config.yaml
d_expert: 160
routed_scale: 1.5
shared_expert_gate: true
init_std_router: 0.019
tie_embeddings: false
steps: 7624
Below are experts of layer 3 (counted from 0) of a mixture-of-experts language model. Rows are named router (the router's row for the expert), gate (a neuron's input weights, with its number), up (a neuron's input weights, with its number) and show model dimensions 0-31. Each number is 128 + 24 x the weight over its row's rms, rounded and kept within 0 to 255. Numbers have three digits each.
Before each expert's rows: "comes after" lists some tokens at least twice as common just before its tokens as in all text. This comes from a sample of Wikipedia text that the model never trained on. Tokens count by the router's weight.

# expert 3
comes after: " |", " ", "|", " (", " in", ":"
router:128146134161110108130148144158162108106126125113138169103152138132132131101145103137095154090132
gate0:137128130143152192086130124146162163157148106149150129110128153111133135109129117102137127103128
up0:129151166064073099106102094141084126127132158148138141118132142168076156118144137133145118107133
gate1:125146118088127123091103122134120121164192177184133148164088162111142089167170064152107134142164
up1:109116150174079131144141104145139100129151118134138089106109136127114149097149091124120138103142
gate2:121169151168145150148127102151128098143123145122176125114162103111135130093121113120136140104093
up2:131122109124110088111106114130145126143108099102160115150145161157106136114163093083170104115112
gate3:100162141135161120135165106110131057115136107155129114116124133139108157162106114132131062127141
up3:144178115165144120114118106115126160145127131136139130130186150137131112069122130123137147134147
gate4:170126145120158108073122154148128112134129145147124140099146166115156140145117113115111143109102
up4:147098095144089090160123088116113154153098121137146126147142117121126126157121138116149129122133
gate5:126083153150088114137095126126137146129180124103121126124152160117099128162133117165131134132118
up5:138160097080153115126101096079131180161083109132151168115160142141148142126131153058137114120096
gate6:147166138141123117169136125129151141107134136158130118174172115101129119103137173125105170200104
up6:070064112121171174152078139121123117166145138120150159137080163114129128149152141109108086064134
gate7:115119139086109132127122139138142136124119117160118145153114140106154165127130145121099087098138
up7:099149138110067157083129148153088123119135124157152124153133146158111101135097114156117067165181
gate8:128130138153123149113105150176152081165117159138130166135124145074113132095098113162168101114121
up8:059149124092094168119145143157125112136111122148164125158110185121087112135174093126132141109137
gate9:107154154126146120146103107158150076173068101148121174165130100163119108100133121110116136096061
up9:113099141132117154160116127107103122095138084146137104142179096148153104118142087129128155134130
gate10:128111140088135148107154117142139112134144140185146105118089095133110092141075156095107112148136
up10:121126137124105135110129113105117116162118131131115131129077101159109108115091139128127112115140
gate11:085101139121144120117154170136144137100128105154123123122084157116173097134131096128120131133088
up11:191129145172122099148125124127120177153147141145123137115151100142100159118111168127129107104154
gate12:110130162097105168178160120149138079208102172156130120149143137153132127110133080104120145138124
up12:123123093096109129136127105156149087153107135119152118140108119159149107118164127148145145109130

# expert 19
comes after: " |", " ", ".", ";", "0", "1"
router:121151131101116102136125117124123129132128114118135133085103142149131134123169118114158147071148
gate0:125135129142128119133111171169108160110099132114150108133144100136126133103114114098118121124094
up0:158110114152102153107143169140176110126132121137100082080077147139120117133105059160093152100103
gate1:114118160147173131110130160109120131148120115121109124111083140144112081143168122101129138107089
up1:091136152162151090100126068143156090139149114115151136104133166126142124127119129104102141123151
gate2:114106103125129109115080128151119125160166142138122139102129113108158105148168136143175141124169
up2:133084087111121131113101149085159132109157112160118135122103122117166112117148103134134125142089
gate3:152127134168080133128132071091122140129120150129179097097132139081162155110131140110129152123096
up3:126115124116133126164121114135075150152139132132135142132149108134151129144141119146139110141145
gate4:148116165146114137148143117126118118121103156164150131167125138141147144138151088133178124097130
up4:139152106137165072111136141132091110155132137121157100165115163150142129099125119131148134129130
gate5:154098144129114104102145141136099183086173094137132111130105153137127155124133117181125120165133
up5:097116124110111130109127131128087188152155075124170103112148117137156153103127101158183139121167
gate6:078125115114125124115106128150141129175137156127121131103132172139108130115116102192146107102148
up6:165155128162142148092132142169087110136145152121166098114097140105123114129118114119111135147133
gate7:115170080096170101152128135108096121076145123109140089143121101149143161118102094099138128130125
up7:110152111146149117168112134099148104144149082132124126146095134136144156137106119146151143126079
gate8:137134130126091134141155112109116127122106122144128121089130073163125123125129147139121133152089
up8:123154136135125142114130079116121124094122140180110127106094089175098118116155117161183120111128
gate9:132156139107100073140112100072103153139099083126133116150135111139132160093139129149152146164139
up9:106136143117144153157170104078115156126111100156095154192130133113124143092129168130126148143111
gate10:150166121102123132145162113110157104107116114109154112126126119126108171154133141126113109095115
up10:141132096111151158128141105103123124109106108111114129129128136103104103089105158099160102139116
gate11:113155135140125113113122176136124133152151158139145116084161108135101127135162071110128140120127
up11:095169143098110067155120120124107119117161110084158118139119118151101141134146113187148110130132
gate12:108117109118101160145187127148136106132110173121089107132150124088157144111137113118142160104099
up12:127123126131140162098131115166127149080124145156150125130104141120158128115142140135133130173155

# expert 22
comes after: " the", " of", " and", " The", "'s", " his"
router:141144134177119077161142115153118112087106131141158126159113162069090098138149130135093091133123
gate0:149175121119120102127104105132120136123112066138137156077113148114163173063101159143116140165139
up0:179110095122140137140097110123145120156146157108131145151123117117087124177101085118102083144117
gate1:159121110142133107129097138105128090113089094155114097113126136112145126101149123145127136127179
up1:121114136113142108097171119080118120168154108115123144136079149149131133130137118137128153155148
gate2:103185147154120133108137132133115124129138149140121131116134095117133134122138110124128136079118
up2:127122106087148123160168158125105130158088142096172117131112135095130131108120132099185143110129
gate3:123142176132136094080095115146108147109109142158133117127157108121135141119178146192140154092090
up3:117123108131150118092100161119121161143134145132154106191138107127099123154123129180130134119118
gate4:123103115146139157121172161180188096175125145103202086150127113115143090159169116127205124122115
up4:119121134147100124103123136153172139130118073130142125151113182134159164073149099105143181142132
gate5:145132144171091113110144160147130123134153187118144118142175156083159099130113145077138152125107
up5:147140150127145134175069172133120105101089171109134109142097109145089139177120137136127148143154
gate6:118148130091116128133154133122119091074112176158113143160144102140115142138125129120139086157089
up6:149156075148134165122129087162121129135165115158110093128125139144121129086149128107125167123117
gate7:146131146161144151125082127134136113148142112129168136167120144053152177150074122122113116166143
up7:145118127123110164147101123098147154110154116156150135129135109099090168118163133071091141131162
gate8:120133101204122141107116129156163122135147134124138135183126143141106100154135111141159133143131
up8:157128143151086124128089122149130150121144084136125138135126104112133150122127110130141122113136
gate9:120138151111135117144156128112105117077098151139112145116137117117099125173123153133160129122140
up9:117148135148164131142106147095067163100098141121099169122112140117161127165156165148165159132129
gate10:108099071112144119159140104159091107082137133137105136149122139126147143122116126147114168151127
up10:131139116150098092116176129152130111127159120101140126131123144163103135147110158118144122080164
gate11:138088149151130139139109106171141126142147182121154110160118132121130147095107129141119147150106
up11:116133151126156113111153126149062158121129113182186133114125139165164107154114140131096171149144
gate12:122181095077125141163138118120104128135111123157142101121147143132138147092141086137127108138142
up12:171106117148164118088136105130090091134083154145097169121134127144133106100131110115130106107147